config.yaml
experts_per_token: 6
moe_layers: [2, 3, 4, 5, 6, 7, 8]
router_score: "sigmoid"
normalize_top_k: true
routed_scale: 2.5
balance_bias: false
router_bias: true
norm: "rmsnorm"
norm_eps: 1e-05
tie_embeddings: false
lr: 0.00306
beta1: 0.95
grad_clip: 0.5
batch_tokens: 131072
steps: 2878
Below are experts of layer 3 (counted from 0) of a mixture-of-experts language model. Rows are named router (the router's row for the expert), gate (a neuron's input weights, with its number), up (a neuron's input weights, with its number) and show model dimensions 352-383. Each number is 500 + 50 x the weight over its row's rms, rounded and kept within 0 to 999. Numbers have three digits each.
After each expert's rows: "mostly gets" lists some tokens that are sent to it at least half of the time; "comes after" lists some tokens at least twice as common just before its tokens as in all text. This comes from a sample of Wikipedia text that the model never trained on. Tokens count by the router's weight.

# expert 47
router:476479545449593556461503399538509517474508503556453456450423590525515590456583400446542535511532
gate0:553505540460484548447454565460461479481548492544561423621472539530497469486510452577554529465508
up0:472520474613413464480489559487469509519465450456502568411432551512500580492505414623477450510527
gate1:527521530507491571465445446591498514538432562482484534507497494532573538474508361529510634449418
up1:560515536475479527479592547382484481572529478540542552461512525447462410463613511507521469474523
gate2:553506419432450527486402556358541455495553467510523428579473606566587497506528510540526543483391
up2:481559518466514536541517541531585508499539495588542537464428488495509504470537497569598458515528
gate3:535544482433468450527534407521537500419491496386446535532493499515535438515441515503480438462560
up3:537433403459545490542554484434589452421516452492471365500566543503493478533428526450569464529466
mostly gets: " Spanish", " sc", " you", " ch", " O", " African"
comes after: " ", " (", "–", "1", " $", "/"

# expert 60
router:531512419473604530466467410461579518514532496514503463472456471465441522530509492491528500521444
gate0:514479484585551433505536522590480514513488484478466479466458551446525449473549535499553542487538
up0:469463544499545531550537528499525491526480412566486524559502397522473525515563496461509445483514
gate1:454555549539541429367470436530475569570567544482479390466524531532431546438596606477487545539533
up1:530539490481430444444593525509540494504447509479546476484473482491488515497482508550493449508521
gate2:523513545493542506484593499438473501525566456458521458396536367501430614392457558528505535548511
up2:499553488493454536487499530485577577546520483524549466571503525556554558515497531468529532485475
gate3:518515510441542506496496429463539460394554541540507545480481547491445473563452509478491486482605
up3:518534546497473473453513497494450551563408629474516496462506492409525420482567457585497491563426
mostly gets: "\n", " (", " \"", " P", " U", "("
comes after: "\n", " |", ".", " (", ")", "=="

# expert 49
router:392495533474502503518502420518513477527511493590548427462484580500552514609521514548494588516493
gate0:483496467495457516480572552552574584538515453474477488487406445434578507449395546464459473526488
up0:426537483542441514548584488467498411429515565395463587537533555583492448543573418577542470545475
gate1:467436607455445516541415481466478601444534546522359463482490491491514431378456572484436456452426
up1:551558554499418450438575538412570436474481512577568560506549484547508501524532441523558520604512
gate2:446506500557620457399428399433449536483459452480425399482536480484437551547575419481450500654550
up2:445501488589575522440464487521509458499508523427541540503559460489482540595451495481524470666520
gate3:459497454541504476530579532497553459577593432555466538513518473596506472488521467556483437416471
up3:505521462456474485506497571537545523480540456539520547395477485553599440562431541513567484570542
mostly gets: " the", " a", " The", " an", "The", " |"
comes after: " of", " in", ")", " as", " on", " to"

# expert 41
router:515411491509447557492602456564523537505483531561470600442482454496499596532602445467466523493496
gate0:521621490500587474512522443535534542473556491546444542483525495508587511509501542471476503509526
up0:486502476567451484515439611454506426531547519532545529443559449509494442366477523419573453572456
gate1:518575589550452490522534470601461522534521531415426495546477404472496505491576408435446570414521
up1:517549487474391513525506467491498523585524550374498465490465473471489481451462461439543544492474
gate2:513386451549441451451440556528479522465478392536550496506488477515539451458463518502448467548529
up2:480559416551507473478528450431429449489486530516431458537544568462460414505504443572506514501558
gate3:581533584532538473561534500517430493462424499577419556521530429449590568507553509568497468563455
up3:511519450440515514506429532571496477499429490531490431467493528482526521395501496510575559446554
mostly gets: "-", " against", " be", " called", " over", " up"
comes after: "\n", " ", "–", " to", " March", " he"

# expert 62
router:551456528432445588565597514506505498469502447410545574487372469544500501480489503578477539498479
gate0:504469533537480554541505503559479512462524524509485466613496489486507502491523498480450436415503
up0:448490485432401571492543518506521428516585442475460378488425533471470483487518554459456465483529
gate1:434483526524484423505483469572461561511499448508649458355432554498522519512442518542509528482556
up1:473516619461463564475571508512433473440514461457540524532577465429517553522499491561497442468516
gate2:615498427519374454421560503396472513394516513452470521515465473486472480524504472532461522468483
up2:479494407439537437551404517575500514542410505496482497445525588505463451525473582510529530453537
gate3:375478476549473498490485601578430467514435432531491458454573531522544462578491472544458604516507
up3:473523469541513477589516501486472519550527508540422527464560477587502516525473474471531552398515
mostly gets: " Born", " died", " along", " married", " born", " served"
comes after: " was", " |", "-", " were", " and", " is"

# expert 50
router:497475438472513512499585491503487623483436497508433403387461586576567412543470512489507516536400
gate0:482451547439547501508544495529561453497427483559564651389485520602590434492454547511511505487560
up0:460587443503521515624568475433440574509501541561491455462499463492476424477512491437520448510497
gate1:485417440502451509492508471532540465493463529496507473578528495488548606438576398479488592409516
up1:460472451567454505387495486632503558478529472534565508577448471457532572452479502429525476510464
gate2:500501467441511531477483472540507503549533480494423514572426488509516459541495552373467557602558
up2:594576498507521408486535469612529503496505472408530495479482431541473545503502463520526449471589
gate3:432517463406569496500471476572585532508444473488502504530497486498537440515496506473445519550459
up3:629496537509479517512442567477444467471577528501550438447566550574511550511549487491592556475578
mostly gets: " \"", " de", " Michael", " Robert", " '", " William"
comes after: " ", " (", ":", " \"", " by", "="

# expert 63
router:548526519457404478426542505519514566543558537482612548448470490502506469532540426481540595485456
gate0:493467493518502488551557487522524425540584580596586411427564513568568480565420609461492506475504
up0:540451458546496493543483530486501452518430421496515448464529514539526430553524439424468470467531
gate1:538459497485439436514492477497640423560590513586481475605524529547498451494636470465450461515488
up1:455540482517595457483506539504448568504433540461546529529441531511529483542424489522531536504441
gate2:521460416531426479419588465504514464555610470525454480455541444496468478542473427449482513537457
up2:488493469494441505428485485648473482543509426453483416541516418618461508433492505452459540471423
gate3:582441492499516518418430500516545486460486436554502516531580536491524501467533471504516463516549
up3:396424541510435518563506478507498477516569550469547404494507535467450487500571499430429495551513
mostly gets: " the", " his", " The", " their", " at", " its"
comes after: " of", " in", "'", " to", " was", " for"

# expert 56
router:614448499414491436499512496479523552581502529592516470499395607484552556591515496567499480448533
gate0:496486542545528469497518447570614490444496577497525398523500557483609459554496489551497421531494
up0:485547585567573562478546471547619522510461494569468445565496512476592546485469549484509446527497
gate1:443521558550510501542399498447544589525551417537571554427537594545529528520576523529458439522493
up1:368518540495475473476361504480522462421509517464538505554526492567526485432528514477503518558528
gate2:583537570547401499500549576496478511573403560517520479563517595576478497523492530489582482460500
up2:406460544482552450442569523535482537512478500530507497499505367460566491456451416502474494594571
gate3:566425538429581455672488547468460492586526476503536465406485530437622502526441566454540490489511
up3:409581490586458520411493502587466504483442507535507610519567503489489467459481461477522582531503
mostly gets: " the", " a", " The", " his", " an", "The"
comes after: " of", "'", " in", " to", " for", " with"

# expert 12
router:493494569528531575525520425555428527508513531559479535498457478522506511550500449485568432523562
gate0:590579435473485513552527458517498413558502506443470525482460485504470486581550415523502487527482
up0:527522548496512498510524583412495552519442458563343610535564499473486494460491438601507545496423
gate1:583506539474510638449537449590450528479457431490534539476450512571530577566459539573444505560475
up1:531512495523565568463478505535471433532541496415481494460489472640461424553456498529543472516486
gate2:507441517487546501576520554554498469463527540438529436485534476439439511570584480459568450516452
up2:495477544563517521536480368538448414501549506614501561442501485503515514602561498443491441455488
gate3:519548500489533563497498553528502506467505453528590465455548517595530510433454540505533455484492
up3:568447457458528544531459433428473486436546471394515458491568624546424519527434564473480481440445
mostly gets: " Total", "See", " MPC", " JPL", " re", "Personal"
comes after: " the", "-", " a", "==", " and", "|"

# expert 52
router:465378463480537496407541386457485503474496496559460461484525545606567517565576384560500511464585
gate0:474528533427452474515467418531503447461549558501484433493480458491488475487520414519443497512484
up0:473459517528521468463517531459526501547525490572553516434488552542503541523456532485518463445538
gate1:512452408511472358372520558567436496515522327523515438579582521435562515433484519468510518567470
up1:555471497467450508603502496609519516459539438453559408506473488477486480501531517365554427446509
gate2:533480422578496514459553465482544557555496463502431481459496538560453612520428378492516544398483
up2:433549489496558507538447465475458540506527507533382515516491474447492528454534410504519457519380
gate3:522491437477497423496470381502486516491500517510595433522433472501500530515539471488435457512526
up3:552450422492488444382432384484547488453481530551575458424425552406498464512434498502488553447466
mostly gets: " ", " a", " an", " \"", " one", " non"
comes after: " |", "|", " in", ";", " is", ":"

# expert 43
router:545526399461502502462441427565499492516565497573408551389495470472522581554508518499546483504477
gate0:606634475398643501387437514430574530462511453537498458497483528444528507551477529509531472428538
up0:553555413514479427454486520505528581464493451476388433522495551515455525597489427541505463479611
gate1:539595430499480461548554536464579473566540506553413474447496393505548533589514405527428565586464
up1:506430499519475484471520422500487520509423452463535383532570394552512444427449564514495491471458
gate2:578574478449604460476504439500544474574556547496444478372489503474505484595511535472586518479567
up2:513467569537535538448455477491460516497467496561472453584476523486477477472528518509475438484456
gate3:552572524372446510530532500515541493457493516584477520513506505518555560537526530545441487562520
up3:482427449490572560408511552479436460469547429465611479548488549491372409496508461460500535533532
mostly gets: " D", " P", " K", " C", " R", " G"
comes after: " ", " (", "1", " \"", " $", "("

# expert 24
router:364456550462443568505506534560531505459575486542517553409511486525509580565523450432601427504551
gate0:403499541461569566536472508539572538504483558559476361482507538405526503502528476488470495525490
up0:544560536524512462507492512507481490531437588432503541501513506561445515569497486482513530423522
gate1:486496535472558527546495483568531494425571587507583541421478582472546540536435473536516463407498
up1:509479458517472515467451550460574526574533506511576417480578430488489440532479463535541564555460
gate2:470506415448429499504490483467436573543562416444486606498452554591543499579457496522510457520406
up2:479481419525545557482463454547523575588427531593553582458487579527454400517524470555507528556425
gate3:470489480597444551493557430530484425500554431515405585513506615564541595509565483539534538521480
up3:427497533515498584522403564512472549468513488503587483374511527502553482398518489449546501429438
mostly gets: "See", "Personal", " car", " sp", " Preceded", " MF"
comes after: "\n", "==", "-", "|", "===", " \""

# expert 7
router:538501356484507521528466496475438521483506499489503510449497502424512384445520524418392465538486
gate0:476502749510598406469501464530559515490626607602454399493468505521534458513523463461483432469477
up0:442466417509430461664508516432523517445471570483518512566550479475494533574549570441506411395577
gate1:415436463550471614458473488594484510528524459451539399556499495490430472548465533421471507536526
up1:364518590472497570457590451563403504424455458574569562481517454480412450530576499496543498540520
gate2:495393525480567499506575499564538470530418450482479494505510662535487436504579520445570447536508
up2:431482547426560503454495520533485455552380497527488440438578602523472478476588484574564452568508
gate3:541499495462456467513509499544456471429495554466488505554465411601455482501541449521484523512480
up3:513521478519512438519447555569447493537503575562337511513527466636491513402528503595492614511457
mostly gets: "\n", " when", " census", "present", " however", " then"
comes after: "\n", "0", " |", ".", "9", "1"

# expert 17
router:482520501467458641440569583540422502495532457498648425507419502386506486495484369562480591464499
gate0:477513543477490450596559499531469425580562575462415435456592461506457450565485398462440391513497
up0:512495547507562457433456384396535537488523517448567475546406549499534473491519593600512501569455
gate1:485648577465518601510612528538549552491425470464484523454520591491460544520546471501450571526443
up1:487451442491484474475432543468446526479507552487456470407444442500499444472486448433533410449535
gate2:462514483542468490461510474532465506498453426393430543610538536548601459572482505471562410457511
up2:493508588412549603566551517495544537529515537577485555516471484500434533563431477430392585466482
gate3:452498482455553527458458432515617486501547484413476442569464593433450518531419601416465533529472
up3:450544480448474506570508500646528519484537547518500518494466502470439548466456525448486479418472
mostly gets: "%", " and", " now", ".,", " Sar", " Phylum"
comes after: "2", "0", " It", " MPC", " well", " known"

# expert 46
router:624487500486509521559564480520401556500550572544537545486548502608486436454584479469509508470463
gate0:449408418513481427535556436556545481451450471549501513538489426493534540545526464491474473444497
up0:485550466391473530464567515472547538435511467487522463558540513495423496484475550530507528513450
gate1:523452482519544545495498531447498557492495560490520537458577484501565556417572395544580457472542
up1:536528565432436508637446487524472480535444474503475390532499501524483510505417449456573547504539
gate2:482560431511348599511444555540451475489514491526516517549557501531536572372491492537334557501477
up2:507467545552492449543462535438504514453470494531578491427521528552542440577439497505483549452445
gate3:429509596542497516467486604532536570603492504539514520452524444544535480482513474433542475501476
up3:480479568434447459568406535458595439594555522536538497480563452395509509508474445505543469483511
mostly gets: " was", "|", " is", " were", " are", " has"
comes after: "\n", " to", " was", " he", " it", " He"

# expert 23
router:490423501491569485454503504505437490525553557581532443474547550543548564498527603505498505489516
gate0:549490491504493542539509501539534498625488532555436474546514491574509570508588536529510492485636
up0:540476571480530510381554524490501508441457444456573437468473519395556541562435447506497544479469
gate1:497556556450527545487490513530419458456489479423482454518431534479488497415610516512552513469455
up1:493506409455443473478544490491604566560493520464478496541483423528517546543389490496430451552510
gate2:511495479518575548528492432424575526442565497470486523566480513534499472576574542491511468497510
up2:497483580441483508545446547545473455515452474477559393471480529512464573544515464507509445430501
gate3:498532582450544543466444465409486412568501484503515512447478477419461438481501548588500464449528
up3:580471551482465492549570490484406476372531513471560478492549530424478522431369486438560525497378
mostly gets: " people", " members", "ation", " population", " station", " games"
comes after: " the", " a", "s", " The", " his", " their"

# expert 11
router:506451420542619467488523529511470554541458482545553557491473489465527488503410505512456536546452
gate0:495511442474468478501476516517505520520462418525454506600494557516479536500572423521509578489495
up0:416484523595475550511550543565493602596465568560435513510484523481521475457546597513456514543467
gate1:525524482390551485526489427486451471467505449530465486506503471467517571454451499485501358524457
up1:527526495520562477424402493489467420451555475439528483414622570473501551432474449486500506562490
gate2:473484477465467499465599442423443509488565557444449495502446418516482591404474486568482485489455
up2:546530422500541507422487448400482508511612591533435500501510536514463564388491556435474480588517
gate3:553421521548508511511545495514542574460467506551531438446480408578565558470447522542402538515434
up3:538407516470421570444474486468573470475522405460579460422539547628607492518416464499497424448452
mostly gets: "\n", ").", ".\"", "\".", "\"", " ==="
comes after: "\n", ".", " |", ")", "==", " =="

# expert 42
router:520508500472424511508508489539605542534548403523447535499518497475517500535488473525511482505445
gate0:565494542505398481587482524629528574560563380475535497525560444495508446560507423541418481490451
up0:501404562568472527445498519489508583533437353487456521497591405444565367447511454437454547551498
gate1:565402463402540522467511450492474463521550438527423488555480414528528539507488445557520557510494
up1:457438403408518504514556516460561386527536550561483504645523456501517498538550569485576580538507
gate2:550527531498530374490455429563523498478519464553476483486460528398558521554614484457559540474480
up2:461394473526475380499436477636540521649435574474506479487582567418563404461456452454490468501506
gate3:513535523539442519578517573473532458508480580539483509457489497528534444458593451496426604533514
up3:514535476539532494562446520420528623526477496567486376542501522531545505552559490473595445494551
mostly gets: " R", " D", " P", " K", " C", " S"
comes after: " ", " (", "–", "-", "/", " \""

# expert 5
router:413385444515473508520486544520411489450512472391566508507570442539542561494489531579542529472534
gate0:579377528450473413548470600463534485502500528420446453523534356497609474451428537432523421528552
up0:587465400563520463511481496438567458513593464481461501565543417491512429472542481445507478471504
gate1:458514475550456443449459534548474533522515527528446436680555494482524461594489524643510503517472
up1:574378568462477518537507426460447457600542499411546567534474558531473561496505495502495461502468
gate2:533487434536460522533501522525453595582552522425496478531549551615519490488491476448589558459615
up2:429523531593499488535470557367559556488486553518537445491466480451564478483494487550444559417530
gate3:472376539479480543437501512440568495541577530479493533587488568435477469496458481424551649510462
up3:445479484399477514484549482552528552466543520520533551497616523559484438502449442436499540477461
mostly gets: ")", "),", "\"", " They", " million", "]"
comes after: "0", "5", "6", "4", "2", "8"

# expert 58
router:404510554526516553424472470507467505549454531562555561513529466522496597554424438496533526541447
gate0:518485447470554558522545527451541483485443575530537490443391500473513483500538511501495462462474
up0:456439467502476495483441508580476401506539506406538585541459459490445362485544606514477438401423
gate1:512497482446533464485482456501501570437499486605435457466585452568447386533518302437519466444392
up1:536510484444520499433435501593510515511526455604443450410476486464470472559547461497411494513478
gate2:528469534521448546473565532512513468444455565461564461467503616451522609540466539513511458422486
up2:447512550522411529496393482474495524466468510481487401575579548557499613486503405498548485516492
gate3:489520502533487493528603400560507497472477566530480462506560470512514555594440407530495570504561
up3:562538464425513398497522526521495515492491474483518519467528469452516439525509498524573500600618
mostly gets: ").", ".\"", "\".", ".", "%)", "}$"
comes after: ".", "–", "9", "/", " No", " ."

# expert 14
router:572443503475513594493557563586485512507486524515637509408447498495537508531499463506555604419508
gate0:538424552459570561460540577508541563464534473500429506478574506387478523577489548523446483500540
up0:616486530526502497518525491472481475511495560463523572464488462498500446477533553401483517476533
gate1:590574566538526557573498503610533599532522476523609542497524530489570551563427397472514477479408
up1:653617599497535473516485516539564540577502510512497580403571520507475556603508471501465569463458
gate2:539385504531470503500576523478513586530478496497425478537528510534546499485467627506466492487451
up2:546402492478497510578529596544566512478395618446474520477567431490545575538479548515441581431449
gate3:520442577459451503562533442514468465524417504535478515485547433485512518502495530461485531394539
up3:495667536526507497508414547552476542470513444489492483435456466477589483436533525540509391400466
mostly gets: "|", "th", "'", "st", " second", "nd"
comes after: "\n", " the", "'", "S", " United", " Women"

# expert 51
router:518490484496494500499605429490560481447550499539413479486375517550486460487433403553529471508519
gate0:573483519516511570474489569541482451501583484544477525511558527489583481541567504478480550560428
up0:564466481479479514511471538464503460492524359571445518526455500547471539544462497479444466516584
gate1:439536528468422424527402489471576519575462557474470479387541466532630430464489406531455487529480
up1:556507499520415379511502424460604472646530459443482569488545479528605480595458432531494473555510
gate2:463561490510454527579513523476446491433568438466386468594474472518502525530547501514505481560476
up2:444480508489486541561441381536582469519571514453529546452433497466451376593464405469441505411497
gate3:492572553529493462515503463491528572577456409577442496525546419464515499536431432388478544561645
up3:540466480447514462494540505492490564451525617479595572514483506518499518467475541485552471422394
mostly gets: " ", " \"", "–", "/", "°", " $"
comes after: " |", "|", ";", ":", " in", " /"

# expert 40
router:491497461495517492452462461527332458588477580503534534477488574463494468467594425455539515479470
gate0:551558537452570443522426597503512517552521510478498587425501548484536515494544486463491498530538
up0:490512480516545476467561500554440411548503464539583504464482518527503507390588455524355492551439
gate1:501417459513555524479479517513536589503513482498462498518413564390497498567584531508561589500501
up1:506505457530517500513510437494410487423433515543551476455390422581539468476435508413428465496523
gate2:546543632523490484535473549522481471511625488487405535500522467433492520476449456403588438438479
up2:536481522542487462523418447442503523577532401510451545537416455468541569478497445462499531448629
gate3:413419482509485579435511502492447458474502514514514519490537569558510516472463445464516559541438
up3:519531538485525521534525443459512497524529483470401525468490509465480483548512557493448589506466
mostly gets: " was", " is", " were", " are", " has", " had"
comes after: "0", "9", "8", "5", " he", " it"

# expert 36
router:543463452490474567416531523500496552581555584531462474462473475449551427493560542382466586453520
gate0:459521353462499497517498560537512576493539498457523557517520619484485460536502474511471509482465
up0:514581359447507441481477551543476482431495561468503565504504464545410415584466465455458532498553
gate1:531520558560614408425599493474459569568529493543468424429537561486520391579544592549480496422489
up1:498457473471503525538509493445622438521459521427501481598495539441564599562558500552570592455580
gate2:575466489518498563472537428465484478520628484586531445578519505529515458515409442525449564425512
up2:594457459596464608432538413497456519479552520523548501505438500511465474550457503436518571537433
gate3:580521551510464402493545465518558567466433539476402462496574571501485527554478492584581446475544
up3:535500516458465564487472424522564494566521467505563482528414543505543525427466471510473434425497
mostly gets: " four", " three", " five", " six", " seven", " century"
comes after: "1", "2", "9", " ", "0", "3"

# expert 20
router:486462496498554547541445497495534517521526488641514564399506531513466441567555457457536528557547
gate0:551459598482507541477445480485501503588443470590533469485433610365487545534521511540507542490578
up0:530429479533519487622516578479531487597519447498507543534505557478513551493572532499548542508540
gate1:570541557490504502503527375553469443575470506549487517388495436516515469489481525496460571574533
up1:441510571553512568518539508576537439439491553491591536592538463405549513472536481587513475502515
gate2:465523532507490470397454527501472526550423488480390479479529469476576517536510551515574474472513
up2:456473477653435499488561442569422479475548426521528513491573524511511562507469445577471582505493
gate3:509408539484468537564476472572495487447491522487559469509420559497591470581467534499526489477539
up3:485475503563543477425531499478508456572543397467401449441456469502500518446498449520392597454568
mostly gets: " on", " On", " until", "On", " into", " F"
comes after: "2", " ", "1", "0", " (", "–"

# expert 38
router:457550468530585572579510519589509544494449472516452500466546485522500451577469417485531482399467
gate0:489428460501515561477417465516555490499485490563522552490343519478534456520495474512458411532526
up0:545423421559561481500478558444387510522488468539483450498494466547483552576514607503568550484488
gate1:517453530520417536464511473577588559514472502448581551552454408477526604535476441491532490448520
up1:530550462506475534507458497531521476459455479516442483478424501464530572590476569493424548561425
gate2:520469579453465539562499410460467499424545499444460520430491543438472552432443540580415434560466
up2:543447531439493595463493479593526495474536457506476480560503476490505499538445517526537487526567
gate3:525516414411606529489514479519530510468503473507333535447452426527482470482521539529521488543548
up3:522486489482489470472534505510531483429523614538526535496451519566454485466552483471427506476412
mostly gets: " San", " Man", " Mar", " El", " High", " Red"
comes after: ",", ":", " of", " the", " in", "|"

# expert 4
router:410480488483476466456513453548594563514477507484504471482490526449524450594475535601492568539486
gate0:550493498491531473447582461448492556464552520475552383419502479450560538491534481569591431465587
up0:487506551472525487489563435515531544461530514470485544503460497439508450477517506532612438463483
gate1:496454482485480500530525446512545540505516474464462449573464472486545497513559474503525482478466
up1:571533485475466469471551654595382411468511465526474507421496562570476494384543469409531462586517
gate2:486541424531524505389452630406522579487543449507534542405569558543556481550534476509468491476482
up2:530586547475586478417630467462548486465554597522458468454480470490476478493472479540546570494505
gate3:557520470466474466509551532556549436459563487472446435534519478474504560518507528522581537446507
up3:476471534538513516451437484482515506524478476435471610566534511454526454437513450519457537514538
mostly gets: " many", "born", " it", " young", " however", "There"
comes after: " ", "1", "2", " (", "3", " $"

# expert 10
router:423516509458553486503531365462506476460501545489418498523513478479519543538480563523604526453499
gate0:515510451555569533428625433506476495451534551504433447551606413577497528513533423462447488408528
up0:507480550486491517513509476456562497534500462491536506501462549501506387491436476525475565461437
gate1:569499581562474487453495428500502559494542569472482481484546518443518585464582531539468469479538
up1:529384469452553502486533512609499461501550493551544580641474467558542470545463469470414451443567
gate2:597504476393628444539491481460579499460540629528456478451451434521561482568518529405517533396515
up2:571404495545580557617550487448446424521487441494482444470486427562530506410505542493460449483451
gate3:465592486464464534426532582558525498590492487550490561555479494519422597581510523450479485460497
up3:458422500560473459454512449463533513503387452498523489525518569431528607529535491488495520492499
mostly gets: " Votes", " USA", " Species", " Siege", " Nintendo", " Score"
comes after: " the", " a", " The", "The", " an", "s"

# expert 57
router:518511528498504411502480508511481485531513508612512476493471541506539517534451478465657581484496
gate0:522412495520583524563503513442483519627486520512348517448534489567494504552411477441489529504516
up0:467481449494544500505487476539535456436531462538492500494398461515495419548424442507574509516561
gate1:556498550581440451538483512512460520445541529521478496438494465471534533512519486541563573415583
up1:555503569514495543399459549552511503534504531588460494448444531489470479560409538557480453486511
gate2:484534510511434456444455482503467493552540462576519456480463473563571481472497404446523452469497
up2:551494462529553459610477507510525626523464506552512479529567518505560541501470464552536538552491
gate3:543529466567467472532560574401494530462405472582450575546437491497562569492499439514494595483496
up3:577505475505485473442538576474437445436420454488446619516487509425460484507447496587537547533506
mostly gets: " United", " American", " National", " York", " States", " World"
comes after: " the", " of", " |", ",", " in", ":"

# expert 61
router:546528469482483414538459446509524534547509437532418435320448446534511509483504374477478525455512
gate0:506542408476538483598492591522566500468475522521572553436492504546452477450523438601503562505484
up0:578531492454518548474504492434484498444502434517512566542464589492418519531479505549530466497431
gate1:472498594494536427434486531480507557455572518554496487529512449458450465514455499447545468458548
up1:454525420488511532562498555474539529486502535517424561516563519567552486527445509416412546456484
gate2:415488416473546514505569469552473432510539546457497495448498414496539579445507422479431510502405
up2:514510617513536466515507532489517468454496483560493520465532515520518418599524536533504430438503
gate3:558471512479464436506515480503377436540496554456437444476450421488556504518458489480580526548582
up3:571420459551450405507403596441558509504555400521456450464470518480486565555574526480551519504538
mostly gets: "\n", "==", "===", ").", " ==", "\"."
comes after: "\n", ".", " |", ")", "==", " =="

# expert 2
router:444434400411520447388547532523342514455467549510519506571545476438511424588507483559448557427488
gate0:537419527408594597467485595534508589525540484492444443514527476510515512502515489473508443513440
up0:562528503475465399428454507477490466555476497515517475534519464494529449498393603489584450558489
gate1:462463521461537496417487473509450548489514471424547485429474541445451507446555537533491509497444
up1:481516545500483469494423453506586563494472489479446434463512498385452491557477456445464486510637
gate2:500518548428618507494525515497498505533475605506526516520376519407505499518442509467479457526472
up2:524561412529508460466528582551467469439455435496534482450605481464482483490542523538512472491539
gate3:461464529597666523448539515493487452457481475488443486585551529457540523519576492500431513531409
up3:501480559519474442575504479474474555430414484418414591531513519557445472472525450547470495425492
mostly gets: "э", "ъ", "})", "ы", "и", "é"
comes after: "0", "2", "1", "9", "5", "7"

# expert 53
router:490454415458522509500509442589456532471536438501565423469492570504441474491533514464457577435485
gate0:540464579467469497438481432472588550368542513541491530549539605444479490522473505543461486557472
up0:422502604541529462527537518507496534569493489503499577560518515447496514556470573415499494534549
gate1:617486503471513529484473526498516476549448523486492448405489548558470420509494412547479520506442
up1:441503501553457571520544524546481511489519437459554521526509562457456522497492492453487506386544
gate2:530469447504511462475556423497537543493581505543512535488493565489463472475588502545497587428605
up2:469421530501539512418495518527449512453505453518445531440557479555470459482475409481560544520406
gate3:595518560469466614464523399535545506495470496437562494338514581496474423412611482469542460490470
up3:363488525411441502478403544523492393517572469524566483453455525575526439490553450485493454489511
mostly gets: " ==", " ===", "′", " first", "|---|---|---|---|", " founded"
comes after: " ", " (", " was", ":", " is", " also"